config.toml
n_layer = 8
d_model = 256
n_experts = 16
experts_per_token = 1
d_expert = 768
d_shared_expert = 0
activation = "gelu"
moe_layers = [2, 3, 4, 5, 6, 7]
router_score = "softmax"
normalize_top_k = false
routed_scale = 4.0
balance_loss = 0.0102
balance_bias = false
init_std_router = 0.00938
lr_router = 0.00154
n_head = 4
n_kv_head = 4
head_dim = 64
vocab_size = 4096
norm = "layernorm"
norm_place = "pre"
norm_eps = 1e-06
positions = "rope"
rope_base = 10000.0
rope_fraction = 0.75
qk_norm = false
attn_scale = 0.125
tie_embeddings = false
parallel_block = true
init = "normal"
init_std_qkv = 0.0357
init_std_o = 0.0
init_std_up = 0.0357
init_std_down = 0.0
optimizer = "soap_variant"
lr = 0.00491
beta1 = 0.95
beta2 = 0.99
weight_decay = 0.19
lr_head = 0.00791
grad_clip = 1.0
warmup_steps = 200
schedule = "wsd"
decay_fraction = 0.583
decay_shape = "linear"
final_lr_fraction = 0.02
batch_tokens = [65536, 131072, 196608]
seq_len = 768
doc_mask = true
train_tokens = 436100000
steps = 3492
dataset = "wikipedia_en"
Below are experts of layer 4 (counted from 0) of a mixture-of-experts language model. Rows are named router (the router's row for the expert), down (a neuron's output weights, with its number) and show model dimensions 0-127. Each number is 500 + 40 x the weight over its row's rms, rounded and kept within 0 to 999. Numbers have three digits each.
After each expert's rows: "raises" lists some tokens whose logits its average output raises strongly, later layers aside. This comes from a sample of Wikipedia text that the model never trained on.

# expert 11
router:511462499475462458524560626541499512514509486513552422516526465518516472436514502551433417481492494483546501557493448483574554472455517495556555529521550502511510549440452568455558441498488564552513550539525429560521435478541539613515485471521547540507427438474509517487454518523518455438481455454470504467545508533508541520509511501477443529511575509481506461492497553490499508545512
down0:458425526513516502517499534474545443524531511577565528479368442542495474526560524450477508531594552490456451486477442569519481450511493557512529473504479551480491590496498423462568458473512519526476565489516494514570486481567498477563472538565463433510520533523483494420555493476415516507524525490552496485481469528469534475518499547487486509513537521489449559451478496527472485541462
down1:433499503462478472522451516550509462471480578499523443527527516474521510538548498571535461514520488574512483524459495408528484510520581500514571487527522568494512491356560462499518447501450495527517507483492510524477511485542527505480559496465533468475488486572433489499510497489478453489493485510407494522437491500488518497420449461484508484497511467502511525473491537456483460468501
down2:506515509534484443566521533499496485501474567606557509423416480495464541504459453513499418415485490427517518487502529500483554424562467502496558418518564447431541489535438513508448553490457460507469449541580524455497447482484499450506493512509509419465501495485509527474498469544534533501511569555524492547426514453570540463531525374494517569499515463515502459470431526490506446480489
down3:471493506506475444479524437537553452455448452483426529514498590460492468513491474523489459484489505485532461507541481504511586506490511428419513463541486572479427471546469520526477507469529512418531516501479441467488502430492416492545518484521554444563459515535477493478482482487535474424465532495438487526560563518464506466583558458420490548527588472451506419455547461550549456603489
down4:496490531509534562471544488510447538448523545522501511469546537555462526515509477505579491509482467493469565551550488525489436491500482460529536484463461546491645525467476491411467521523443454458424489519497514519492505508562503517417470485502526580549482453471471459442492488531493503559539506518461417453496530515491436511471531546512543497459557464538519549445505478428496495497444
down5:517504431424444496521528555540600448484488489531483440436564418505527513530531481502504552481519457573514477633480491514494624536501525538521546469517480522469555545593546481459548520459432612450549543428471490500436614482536471513529448457495521452506486464516499451500510532508464495439436494457478516520531526471476484490513424502498467500550493505459467493469559491507521545566483
down6:524609596489553532512397494466529475538430498514456510469457410570481422488506510519490512568496437485478424452466565484457436461537517480556588537516515491546496511496475537474470544526523486464476446466517473540459458463473427458502505497494468576487443497513487497556539487561443526528520424495489504449514449464489434516569471486576486531548461490532557536486422481540455528471476
down7:571535525494515448524568553449552528450535457469443417506522463507492526535514549470444520493442475490516478486524488493566493476449524474493538501556570507535571552560575544519486517479380567462522511533504510522555515520524501501506476498464517510478438535559462446539449494554500496461504575492561531462498509518554470517510494511458418512456469538504470520519528516577469486534453
down8:488553473517498490452496497475523502436528538409485482564499503527566470491543459450487501522513430490489521520560445460516520434507489486500497505431439455546553494492557491501445490522473527497534489515439519559480570417471488518552497427502570555460473596516438524505500494449498606467529485512450557551536484507483458474432499538541510505500486549502385542449503517524495546543544
down9:508515468519482465420492532553520509440540560446516585475519469453518477506503514484532497521484557491516539486459513499495503553525474399557531569488519416501510491523529501529420524505536453505518503515470442565540432490509496452436519466521465501525511497481530457544497539449547643510434470534467525524486471527472554486451480579511530468547515545509487480443487434520485535506510
down10:508542465523574584506524442436491464497470553473531468477485509498478476463546500489528467474504478495517440463560545445436530468500569418495480526501496497565451495471462486452443521496503503587545481495472482452436549567461522436504548476534432493458510509522401424469449463540501525521523480587572531506455563516522495507429459501494528407498495461476531487545526517511521517435495
down11:544558481491504471481531504473475502482475595545429513534455494499468467494468500526477547461540530463526483524515414452530445551508495517555449521519466525414568508481596530495539513527490537507442549483495519487514438568519581487476584533493497529437464487518486555468468484477480537455515405498425495510492496610519471510513461518474575598465533582479499452454519553419535555461503
down12:502483518561509517538500494562523542507528496505521508526509448515524383407541509505603498494535549517472478542489496496500547461440497547449481477442477465513528541544483497558473469477530458575498414511518518556519500554504516483533526511565486542590496469430509438533516459552470490560520591503426539495419544474484510564562467545531501520506473477479512514554473507430502548650479
down13:501478442503500501543557548527490550501473468448520509596409533516480506455496502486544520428559501521508419523575501517536489491519525444542447476419541507563502459432506489494488472504542477472486461505547496447474397570480420484530542512515492495449499484524522457488492466509479442504463522477476517480409489551462513530483516523536408419557604483579526490494460473485449416495519
down14:444545433626446518563474492558520421511457511487486500559494523518535554538583549520454559478490510469501573445474502484543456464549531424471480504508419500532524455508479563459510443473515466538462478578559476503488560508525475522470491535562491456503491522591497480596480526550593532509547475519554554499477536548557503547456509523517540422482482502496474518475541509517527476486521
down15:494482438467525504436470539449494478498469466416571531442478497556503516524502454456520526478472520511556445519494534481463553469489448472433455570468531498573423478490526470516462405520481525510503449544580448489477533546542501490552578574478569545502527499479452462520557476426522488419428493483460499485455448549537512458524473410499485508502466495503548382473568578480541481505494
down16:494493509469478395589517569468531452555496471534526513454463478555444541481561497473494478491456499556474477478485520481484501552498458523469492502500456477533511520504490610521446442530466448478507477533452462454454498444461516468529500554470442493417521431438531512574523507534502536475504530482383508502536540481497518476560473501450529524575409479490549461522481472536524500453494
down17:533506526489494530481451496523490492444464409498523502571518480503457477415477487489464513467521420505438490470457482508464548434554527423502487538505509576492464546418510538557515470458452509505472506472506489525415467526481566522504425533413460544514484489523502509593512502499483589470508437542479483563575500493509489575512480537452531443498424520556441517515475490548536474432480
down18:498508497470583568445414490496491476461514534539503448423531462461514483513412555539582467511469527510462485489501455490450478531466483465517470525465559549516413532577571508532479556546489551459523520438463547556568445499509533463461512566421475489495510531413454536525518527534465511463575507504529518470525430517441513523491496453561493536473498463494568468488457505536437424480497
raises: "ic", "as", "ies", "at", "ism", "ar"

# expert 12
router:495549499564424488509505463543551503593479522564542499511433444561534510463537514433458567540586530486454528436442524452430474539428524528430507449499413416479576518526482511580445522488465525495442553601534486440476513544468478482525440489515491454520529511449519535590487482551480514537469499459535503490523450489460399540487483469496503563489479465530511556552525534502549483444501
down34:471521463494513536522522520531496523499475488545469465524503499501484489556467455534439468479497471554465503516455476482553608499449527516507453540368499544528515511505527544481510492494507468491459524429484511447475464481536477456521487491539473489499433525490514435483511535504544498436545431500475556504538496536513553461516467451460452548452530470540416603432527458469531544488537
down35:477460517536511448573492448483521542487467566499439551532479480480496515445465513504474502553488563480509408489497501505500517508530512500452483548478504547464538537543451537580611510465510518446470442505522560445535535527515491482458488495443516526477486434504553464450531533454596502470452485412540474593467525532497506508544487509519490421437485459535474483522467542469505529507525
down36:503468456513511484514513416524507499567503485505489534503474472473557480471527548594426521523538526490486574471535414586489509477550497441455465537473531477515509422455471524524476476516464462432518534493450512459535485537453505435430512467472525424562489505510489510491521523507499463512508507476570564479561549487545481486450504487450466493489518539471414573538469518425466570487622
down37:538574471481427486596462504500550501499444487498503548431522485415516503470464589554468483554503492504506463481486508521458545502573455529554580477491467498504570512537519488470519530509537448503517473542540490572542516514470510498437521445501388410485619515563555492489537523444520491384520499536485508425520537481500446539521532458484467518420526469490495451487500527496543484445474
down38:470508461484481448511506480451480550510445508493471466486518472573565563479393455418495408447469498481462418511428477501419538485465478581477442502431466432510445471490445527494489496408463493452590459536524536517488495530438450491502488487497496558475495508476462500533456449518425498520469466551500467534493453524501444488403496431444463543490465488519520482514497534399490490480495
down39:484526436567565488457460512538469459509485510527500396432528530512444527502484473486539465548486531482508470520519444478535471472474471600532455526466441485490471469619552496488483529496526431484460511500475548509525514486481519493567451492384509507506514512477530497445469410484589544465443544461489492554529482445543396512563502508541417508493537478499438524426446457533456456596491
down40:513501512531489483496482394501486476471503499471559475499467496474514515487546510462516481570457503515491461530586519506409545552482576520426530457474552448565539480509500526515503546550534568478503504506484473525433487443506468509463533484498513453512555490490435476439507461555483591430465555499545538559484480566543524499570496578541530540543505496430486544469511532559495483445505
down41:461519490526495512480529491483503474491490472488449517472486543545557495506501579506522571521509477446533418493541458439461545487433555472516571496549469525453479552496498510519472484412457531455492467481528495532508560473503438484491440473544525494485422488456506444464579554583496479525511514507490516536474472492496453503421417531502462501514414501463439529568536513504493456493392
down42:533532518506465486511542492501535488454509492558524413556472513507510473497501465512549443528413382494572494517493508564546519404545532501439503500510505500496491510524487463483515547437512451495479548587448534511533506512508498501459535577511503477463544533529483441465515439507432511574559562500456526486550523527471469559559517435537482470486481464486482457507457500452503545528516
down43:496485561524509464397443426511505504457540459497452439503527475514457438485449462546460494478535479560493542516545488524450487459394508480468393558499472455499511470492535472509482485505510481448523542517619596507506511476550498516539464487477501470510515484513554456535491445536500408553456500471515473553561467520498407458503493529500443497546481572521479459562463453443525491541501
down44:420443451516475498508584558456464471482452513469522543431454429538491586491537459536555501453540553545446518484475486523419572516564489533475473484452554553560515526558533531466577542597465508531548456501462466497530537541534506544527440476470441573522513482495500468486539441465504477498489520512542460502461554459495497526508568579446464503527513463576461543486522511473546523464467
down45:539568566479478488538463445541471515482494453526539499468488511515495513553498507517441472526523521530581500481490473487475535437531496484544511481555544453527502494530539417479497474510499428446524533460577444448545452548508477570557521539434450479503478511464519506545484505511493563451522473541429428505408487537475441539506507618487500545497512458500452527517503503432518453425520
down46:442567479447492482492467493543510450385509469500460534582516529526489491566471555511546485437453487537434510563433513493486504463421545465496505540498516526441521471437453498476521499453505465475544541518509474493523573518479446479531472537431523471507531470486531524490474504495505438442509464487486432515544464605512443452471516588520502522514479518411428527464497513435512523459476
down47:472459416536490476492448538492509484565480482463539500535502496547494468543483516472478530522491490533467452497523563534522503497500563474472561508516455501534529494513522516536503458479475416504527502470501435591505510544517491479538500593523498532565439550602568507510551522586509467468520464494490455553512443452495494533511524486466513501471491494528531519474502502563540511494458
down48:497516498488451445582441431483458462509459505532501479435487502518503509607495505531489486537534464476380454503402492513442510527493506415463520436609522465515533510536473520523517519536532485500449472511501507368530474493492503519565504449459515554497509463489464455469528493530445467526575530539465489497459530480551468549537493420507504502446525518551406499504506473457519509502570
down49:477509479475509522496495461497535519515443483471494469586553552479464509487514462512516473522427540426493501460526488505519498521557474451529494485466519486518507556466459453484541513553494512508553539443420462513570526533516515503515543465515509485557550585475467410458514578563557487504558507557451485524526450465625513500563461459499552455532503488502500490433531492458542471515608
down50:513524451453459515513506440495521486453519464495544529509526500567526557515521476468543469546484495483501555527398459588478499527468568509512548552493525518488498479499511478555503471527519530479560473476471483457416499437491454533437553521502437488581524534549520536488405471465497499518452490506476434486453491473599553633538528482544523515492471606469439498463518548425503495455531
down51:488538478483515493521508571494490556480488428532483496444480492542410499495513476547527579444481551565485478495506517518583558510471489474454488466506515456505530548551527568581434562467464450466420488428507486553478476534536501427457540563494478492439528540469468492499464492540442488477473500510470493483506531489506555603548504527510489467431465481536498491471504504463484454507544
down52:572529498475484583460581497466500517492506476497463448497426541470463560480503524579492460448624504523531478525499519556470491583456453506516523481518539496517530477491488531479550504451548492479496491462505502546469610511499420460543428567550440480575501433464478533574481496539430488542455511531439481530499391485514492489423563518528490542488590454492441534526565546481535533457451
raises: "202", "201", "199", "198", "200", "197"

# expert 1
router:504528487551530551493505520533499484447472526481521553534428498468458449400505482519556554494597481502549452531479529512616526461572512504487479521520565462510518433479428521490507506522478464507442474535408498526544521443556444496520472575543526503455514475621476493514474484480511523507542603505498505524539467491529545499488504531482436360489470518448521452487459545492533479487506
down0:491491431503479462508514505533412486494499509524466501480497521456487564499476483515509508476470504522427449462503497443567538527446551542493406580495534519461371473501481549432515506509514454458449470426512614578464473578380547498470471511500443467496487606490471538482525481488541511464510521401464486517489533430490520494481506509439558473519569523568526480476474493528536499508474
down1:484476472551478536431475482507482508458494483525513478508486426586408536496511526537476528468541529473485531489500506548496435502407473468511445457527503471509512470503477502446469519499522593569470528536454500480485498511473489445497488586486485524454446500484529541467582424516459552586472503469508514539535465509560498511484452506501491525506464531442533449461480478574517514402451
down2:498445516489442503451516473471433447534489480494423383535504480495529475508545534487441465609479498524419481517554544468489422478516522601538526545484530479506551507533435512448536556496526513454512464518511535500495516518451525537524535509546429494537445448459442474559528461514488484465477480447522492422499524436483546452592504494541476544498499515509483511537436444450539503462478
down3:457482527482437469509459582527457523467477478530471542445502503496504498511571407480448459411499524440505528576617410448527518444563511462507476472473427485403564504480490541461455436481514524518525528557591511543476524403487511511492544542461571466501493527489504610483503523583497460540491430459467503499532520464533542578529480468528454547555477477475541466521567468501552545562556
down4:571535499514571496463454520490492427538478558499527413447465458498471513541469449485511513480507459473469439505489469439475557496427448478513528411514488483473525410518528544490549539380532515427544436471530410444467471527497481561566501570525508482502518598554504417414531483500568428564435499537449527579463511528462512553501515474492492502498496486515551434506507563452532527494569
down5:502468499484510507494540435468467528543576575433496511459513540492439517494517511533492438563478511503482514495575534475470474501427496449489488496539574495494511480524562597452464562532533518485457465461473467477453469468587521502486518470478471536572434411466452502477510457574531450530500536509429541540509506509485503477514508494513506515489508434540461489570477412403454540526440
down6:487405524462539477501530575437499520491506503473446457482467526510574500527555470507519504428529487496499455531586490489481525546521493534492488559477512480466500547517505479485542511411487449539520477499544513425527467441460583529470494490558462486478534532475476507535565497506508457504508581455466439625473553499433551470473495490530470532457511506534470491455493517511470469557529
down7:503470523506452461492471541544567563460493558531449492524504483521511476519524485480560417391553501497492486544406497497461509457540565499500590456516539534519417478488510493538487496488535584486501542506500501455483481493547530435514516491490517552458475481512496497505471479479558494504423361531422536469508500551483469531488561567511436573484457458543437472473516535468522545417464
down8:522606509556525524440517431550505539438522469436501507465559478500490450489452539467546484475460454442494451467459517501492454551538479480440499433480439584517500525540522518497502465558561452485475530523442641467465437527466449521491470489522547451515539430454551509535523544521513568469514442500516534599483514474483511515466512475457569486479495513480560591482522477514543574496538
down9:570504450427485431495515521486519479454560545517520543479501536469520564532435440466543497431484512458526459543507417525420496554431463472513526537534484582440466512536499554423479473434558488486559437469433453494557477460569518497479510500478524506505485529540457521575486454483477503451498390492497472510536538526391518520495506537495493495479445493498484506552550476549424490546417
down10:461483501566559506452462508475514461463484558495411510557508518488519470494504543439505504450471509493446467478501551411510453468452612510423542513481455546595484437509481461509445498546531441449518482473472507475447471506529403523486488469509539492458498550486464552535494489496543454509443507527468545507468511543480509486462495516544524525496459459474570541552472492500476438525438
down11:488457519470446566535516556518611568539489543480504471557492501492574460541501527534562502450547515532544521434494535513544557436473527505442548522500427552441514456527503498537495528502452480519543498437436478454520476520520485513516465487544458550554477537488453545426520511462461522493464543520418574488458542491555479547558487584479466512553478472527555494444534513540474490550483
down12:455516524527456484502468526476436483470488552478488502510480508519474508559521424507427490543446436486485487438447474424498510445439446520470491506468462471496533516507514503446526472527449545571485498480547530431497489379569537521467551520413446492537447529512502479505492519576451484436508481417569439528501470487526544468378477464504514456474516498515459485492499513428560401530504
down13:505532519538569480485452530500491486510580519509477536540477513453467542471539483438438477516549383580423512514498519534481459565487442503479497579514477514487524418486509509503457486565445487434509500512479452445494490455564515506456484513440532537510491453542420539491487530506461493467471470455430523527497493448488481518412578485511444430607506497510455538552549574528541527517466
down14:489558492561524548529600470425514478514539459488459509460499502508496479472561539442514474477500447451498459527497560471520519514556522511497515529511526455515524505465468516537452504407544478431560616479455510489438492464470561486521500499430574480512572505422504445465570535490509466520523561560486478515498492503519501468522464469485486518516550421506519549480497408529500474499497
down15:494519498571489531448459568532498489547500563510538470477450486510464524523527509459557522493509465469556437493532511507475511399484483453411487455445498492536603529532492556530453582517499505393536407501568451532492518491475444529570482419407483466573471549472522448481497555477514492417508423410487519562482504447462471494552479565481483561580499485482424476484447476503588529507536
down16:510502421553482501485536456517490448506499499467491491493572496486504545533555546447581474559461542517541483526480480534480513501518527498490439454495531517505480577488497464483448522454462454497516419487471574481543503504568446508490501431512484500472491421516506490431495477532464482482518641403545538485480436539476520520481543554541574546495497447487510391484438501420513542487495
down17:562513495498495547407454455473537461529479493507604521517557503485449452492505480481511536479489463459422486508522544552475603497471495436431493532517460504461389517503462451532563471579505486556507499420534492501501498520548530501483509525518503407478513514482572499543518495569523496540574476483549525499556498466522438564515492462497472495504376524472499492439529527532508468460458
down18:507537513481473510522549459538492506490578537479524499489519574496464466466441462543510524525550519502479501410510552551435451485447478592569419430440552489550510486461525477495552564503517497507507467579525440528529441509487437519490564430518639509485462524469535492543564477495461460457596480463529483551481496483474563442515502476518486476560423518520476482536505509492442496480522
raises: "ym", "iqu", "anguage", "amb", "ibrary", "ib"

# expert 10
router:543508525541540456476516482492467501581544498521518572497535501506477496580550508526519500556460492489510523524522548564557504502585487538532459463416468455538463464467483462432549509452529474438435484516523527435574445485521554470508490521456479464489536502542510447528480513446508486477500497532537492527456598493508505431514429440506529513526448525506503515485504506463463480467509
down0:500473425500467491508533572493462503539490449507573499453515517488489529527583490432499461498457514526526453527493475582553484518524517476410462455588477455548468474499445510500540467519494493485520509476504581479508552477452496486532494668549483441510551442413483547483576495535457432515539444547590518494474564439472511484528473428472547499503480526492478514421446499443574512533464
down1:437506503544543522463509502459523537487505553424533462551450413508516493503521518434491476576477455501494509495547548454496556559496430501523529486505493472525469500485506524471418526493459403560499494547486544521468521461507544531486495498512563391453518440470549477513532541535495538576483566502517483478513556516511525548432458433444504499512529480577514508521437580483569479455505
down2:484503483503477533517495558444539533466536498521452481577500385472516587524515549556513499480484486555464508451533473505489456485467510492500591517483501478485423522473522471522533486537522449581520520495544476485539485497440442486534507501492511568562449509473565503482477520527509542507461520524475506414544500521543517544463569528474468568412526512526520544497465561525413499540522
down3:513465457505488514499516545494474521444540447482435493468546441466548511462506513521507500534536507453537473436460542470452505517507476492494518504585484551516540477509489492522573506504585446550498465513517499449489566458527487488519499529551488498531509582487466612439426589514535440558479475485514569480500466508480475537510488524472448473485528499509468450464534396528484514513470
down4:513528475516449504531514500520506513554570515565573506505496553499488504465456572423450460535496570498545506530492523529539564533471524506472556469510516506509474497467497532439522418522498506541538579433425532520398476431486486452502494510627488510508495455495549513480495518610562511522522477481508493532464530478622559466511462442495474474550515524478550474509521394506479531471464
down5:490536453473434476575507542580565468523475538469494512495474490532489524443546550457518580552457448461534458488532538463533524495459562467476519534517540519483523526442564538511516561507478541466496524501622519490518461471493441455537486559481528492469517501429444500523467536407472575571504449506489513527509495518521454539497463512467459501562460542523522509549520466485566527439488
down6:502467595534470424487510534437502504432494498465496501439476515495536542535495424454547548515507524521499548466506469508445510498552518523470434483522435542585464506493518491460492506511508509571530506449515606496511412558488472554515468531551510492547441511542496544538526524488516582513501499434498491479510560511517450487439575436538530618457462555490456416534490483513481499461424
down7:547460524525514548523436541557406549541602554462566563494487480463502540532450480528506452476526442487449474443492482463541532467530524535480495457499542487508534513558525551486399516458552569593574425513501494489438468526505550502485502526526445481498507489462464445489574546484519469472483441515518531516512526489508489579536463437540532488536503464465494550476498535524567525442471
down8:454456498528462484502453496477488465531590495502543505513455382467486545518462516520520492438495495540548467522465430561556462529508471552502441503531541528504509483511360525410499542504467440489534445529470436513546515549482543483509537488500421500535551489552473522490520534498498485489451449511460496524464514519545466523497504523519496521547411535476479510437488419508474530467484
down9:475575499504429522554449525399485500466550486506525480480508489496521488496448525560487556447494478477482458497534496475509546529565465513476525539455562527436439490508480478463452476495561487457531512538475481533497497451456555521490458489490461514482484481509461477586527485489481496483461532515504492450575465429548518561461520479547492499502511432419464502478581516481502515500520
down10:464582433571440488479524482489428488485461540476466445487530520450555470494572412500545548482564529534441470457497513510563506494507406477549481492490510522484546503516539563536551496507468416490467490449528483483469584475497540505522478539495491516567471510439405555556455520501522531553506450470540581483534492526564491476529522483623517524467536475499497523440513473461496546478490
down11:526524501454517487458514483486602519580475406537491522501449445539486529469509517441492436515581572511504482521465469435433480486477502528510491533513479566478534447567539501518452498496457530509533574503453462475473542556457540480509487492567518485532504509524530536525512522484498438446556447516535488572561516502510490492325522503521550504512564487456540460518548504411546571499476
down12:556492491416499545474462547467491543512514436557500536509524447489559517448555446539501528496488464522510516491488491551473491574482560509521522556451515505433489522503467509523568494477524457445444564615490559468448461512549559492570519468465480498622521544499525391517414547468500503497500430506472575466512543529486549546553481500444525552466435517531537494491443482474551492524473
down13:473534583459503506527484454549492526491474408443513498512524526451494570489554583460514483467476472566501458428503503572481456504419476528426488504470489449491477482484507516481486526460468473468448484480476554425468454445461502540527591492523567484535552490494471462445482520543549456496535480438495448492487513452457552513514502538505496517552427417487478451473523519545419486554484
down14:562471508474493483554473425486511426465487480516527472489474458478503504539439594521463540485517528520427552472419424452511550456496543478499458456543522504472526468518527475510457525483522556494481508455537534509444521525541469426476545496493533524574527473565539517542502503478500475537541531482336467515508535500537531476490557519562481473486457467501494443540509592463426534528526
down15:549524476511490515507510432505471517487526487495541508477487595474533527505491458584500408527465504532407490538535524489482543542580486481509565495488510467544392517476552460473442457506468476486457510539530472499449552503492514473565532488565450511518478509433471528467520584489519481591517529442480420493518539513503511598548473514498540501468558465483542522472476558492451490503501
down16:476380522452534487468505480520507464539500592496438561526532463489493486437497443459499496471489527491521552534486562384457487526419487500507435549491485538519509488549493475437494494486536504549463481437508527503410496564497478499565572494459563572443478511486508407570482437536480463493473534517540543491498420490555467471454498525476470456549592491427520480483455438546505504526440
down17:508495388489465523530501487546490445516450521481494588491432458426505501526527507531467482521472452476529577528518467541527474491516469493424451469510549509485487474457539557475468510488513499518466513410541529522508473432549514498503445480492533480447399525523493493501530503438513419536505482419522447519649481518547495416508579455497575521483547491500493542520503468490483505507509
down18:491521486542471514435500518518545573503476473487486556506512508511521501553492494516617524469487527503496452541510521587461489501495450459514497458475461468471481526486486426553488494440518442565460496565438477493486536455523507515558538521497488553554485501475445492532412489501588480559516540549508484509434571507502450468517495414481436553545441452496504530460595502460503575547539
raises: "vers", "cl", "-w", "-f", "-", "-s"

# expert 2
router:466577469589528438524486537515454453493495524511503513571475524456471514555559521498527468498484510538463552554446534509513488518441442467470457516476459509551474439497592459514484509555539505496514512429535531548529480457492487501511527460506430465587470491536464555531540456449427478503530454474429508508534444487495417403456543525474503519524529559532447505547434451520511487516529
down0:449476536488533451484483457563486559474518479491489579489483544516429502545434538524542558449493495504528550402529448466585522563416531454507474539506476484470536470540528464457471482513460605538477494453543557496536495477457534436472417506492539471532526505562479535559487484499482410475438587549486501444473474512507532529511417515509557452479471498462517471446568490512473538492492
down1:495538451535467456459476496525483451504459495519554552413544520593507531542574410505516575431532532548462460527471516526475458536500495541546579478513526511548476499492475583435470530522478482506461480545406550462498470480446507481535467539419474524503497446501494490405457596526544442471524467496501557421462420523515514479520431504462482498524538458548585468438476556497482518503528
down2:497493513438467538498555515460558539400524485452545494478611504508482427578522544560558512516503471446513484518477506513514426540487503483524476532465532584471513497582514565506556544518545479518511487450376501428511459526483515523498500433470605497501524532458523585490355446384503495496485495468526485418437519498486519516629500485488503507518519548491469517511467470537528510516552
down3:517511513500499536502475540548395562529406483508496507520530497576508514477553511541528462485581494462533498493439441402481546493496420530522493537530515464432468480514559503591498508482496447439435488531576574540503456496551483516534556474466439450444535425535473542411495484448470519508497490474503478393509491526472552475416458525504533435534457549437536541524494504566475550580508
down4:506531575521524542511520563534574493434516569530529544464490478559502490536475504563520447547436510536548521487430541514496563529522485508514487549465499496498591533525530534523523503506496538464573503549524519516527467516525499496491459482569488553555449547477520450549520558456511523521518568442437473523488552509536539438513524602492563493450588506513620550517515459570516502515505
down5:494540509513495512493492474533523522529456477518476454503513465509518560482502510483541442484467506569516435562450515459389422549517458518462430574486538536463464542449553446489474472482475495504526482484537537554530492484527518434548473514515468547500518596526459502495491572473477417511482486486513517481522515481519562489529455506584478583421535487473525523489546483471539452563519
down6:541496524438547540541519526429517526530497468430513471508508401499545497459482499507509506527491385552499537467473475514496499525492458512486444536489475546539466479556478446507501494432494509493460505526486521475439485464505469551503431575480534506559582524460479428547512423489489461510524467506487509542488549475490423509584477484506527582512458461478528496523405467492474426493492
down7:506514546494478475472464499549412543453452504505515516462523525513489491464560464459476463479514521481562476493413498514501511484538508530565540492605492577468493507464524499460505436571555481386458495419521496502496452602499469529461570515464515509505505478488510491426476513447566475438461500501566496593490486419495517507561564485528514457535534538497446502458489489465448483483511
down8:510503507450469543518495498540570463542437538478462481470471499481468501454520468489415543570539460496472517475431402434541460486528598533498497547529531518450470506445522501480524554481558484495491455492439505470490536513485550568492515514498497594540533487494538448547430477486505538486502527496476476465497533531628581543582512550479478460530489509499471478555451451453519473473470
down9:497557507487375564519483508464503601492462486504520509489577503500490490508566516508495464516527490518548556536589474521478488464484532524434474563471504455524500470520565520456529550522567536525523540506531477574476398467514510524439548424531470577539464437505490462537459430477423473462476455552524531476527470541494489556599478457481483498507535463528426425508505559460484513442551
down10:495453487505465515470416534533531449476518490499537496475483414482548449501506482509463457502425460514432424500560480479473585508531471496515466534562490522529476523526526458450545511489484424497501467460544453489516599534543565527547458462504451442466496538493505556498419518510625413510512559533521492534570525475520529493579563491550522530469536471534492508502495487499569485549463
down11:488566569505540441498534460509500462527515538491558498589413529509441536494487533562512480520459567481558481587572464489460520484465526483440541482508435463448514465408513535475455509501415466464527481535482500532452512449493525474481492412528453528473509487484504482467529459525439533450523439478521467524496465473455496534475511501442490512535515465459415483541507499520467551482534
down12:544543564410432432485542481485543540457482547487485478549448485522530499520499515444555512483509492502434520469463459516493524451501599499498530546594488449556532492568526498490489498477495470488467484483398435470465482459464493491467538455523550501498442510493473546560527471504524526536474532506518564543499574554572502543561467588505537472558495427488528517555473479521553466479431
down13:490503422477520533524510495460450532489514452515462486507476535518545527505547499473449507459539447450499444540475488503464526477568513535464496509500504465481479478540535459499523525532478404564477503536559542472472478501490541523475542535507482501457470470576521499452480472445476555422507459505450470438489482461558525506501497526365541486539519477406507480475491517461455438564498
down14:464493484479502533437543510479557464517542538542505498478593499510489527528558519498486576474444422485522452484477487567484528496523436475466557456498463509453610641510519491446519479511444507459504518564448516455419564488523499494548434492493527455551514552526575451519562515430511444489543509555448448501493496502528452472560473505526557450502455467555527503473489507467487455462567
down15:473501533537501459553452520508502488499500475526566526609533500477411509471481463541490451513500516514499537566481516509525585539473470485457483453461522476518415520519483450482411545509479490548476558537519469491505445547577487475548521518530490500486498581526461451524500492488506507527526486483528538440470494483510429530296513502515516569473506481558507499493514469531567499480492
down16:497474425479468478491475559508516484514504537526449504477465473513484499585444474526622507525491431552472502534521495521528517574499522536446449511466452538473513513505494457412518590496458431492518488511483529504474478532475492491448531506558466500526485492431429575508483481520525560532526496445430492532565523499490447468527456486504388421566471502518497515561471542541520439562498
down17:493504521531578522519536478534528547480524496465560501481547488519544455520531482541480472437509540472548625434531490521557488493519449489480543479457492522462476486460465572473435492556481478492493506520474480495488545572468558493528482501445538483501479451481551434490486587517520441494558532448449540506509475466454523473479587451480556532522532429531429489483498455552479493468531
down18:532427438568546468472537501520553509472561545494494440511475514571522526505480484434507471407431486512500480442512438493554532460407550571461474516453554503472521532429462494528502486437547507459495476515514517532511494583438488512543473491521451487492518488520494542414525594546566474485516560511445497606528455473507444483572513499442505493461403571576521524522572483533543513432491
raises: "===", "The", "In", "After", "==", "201"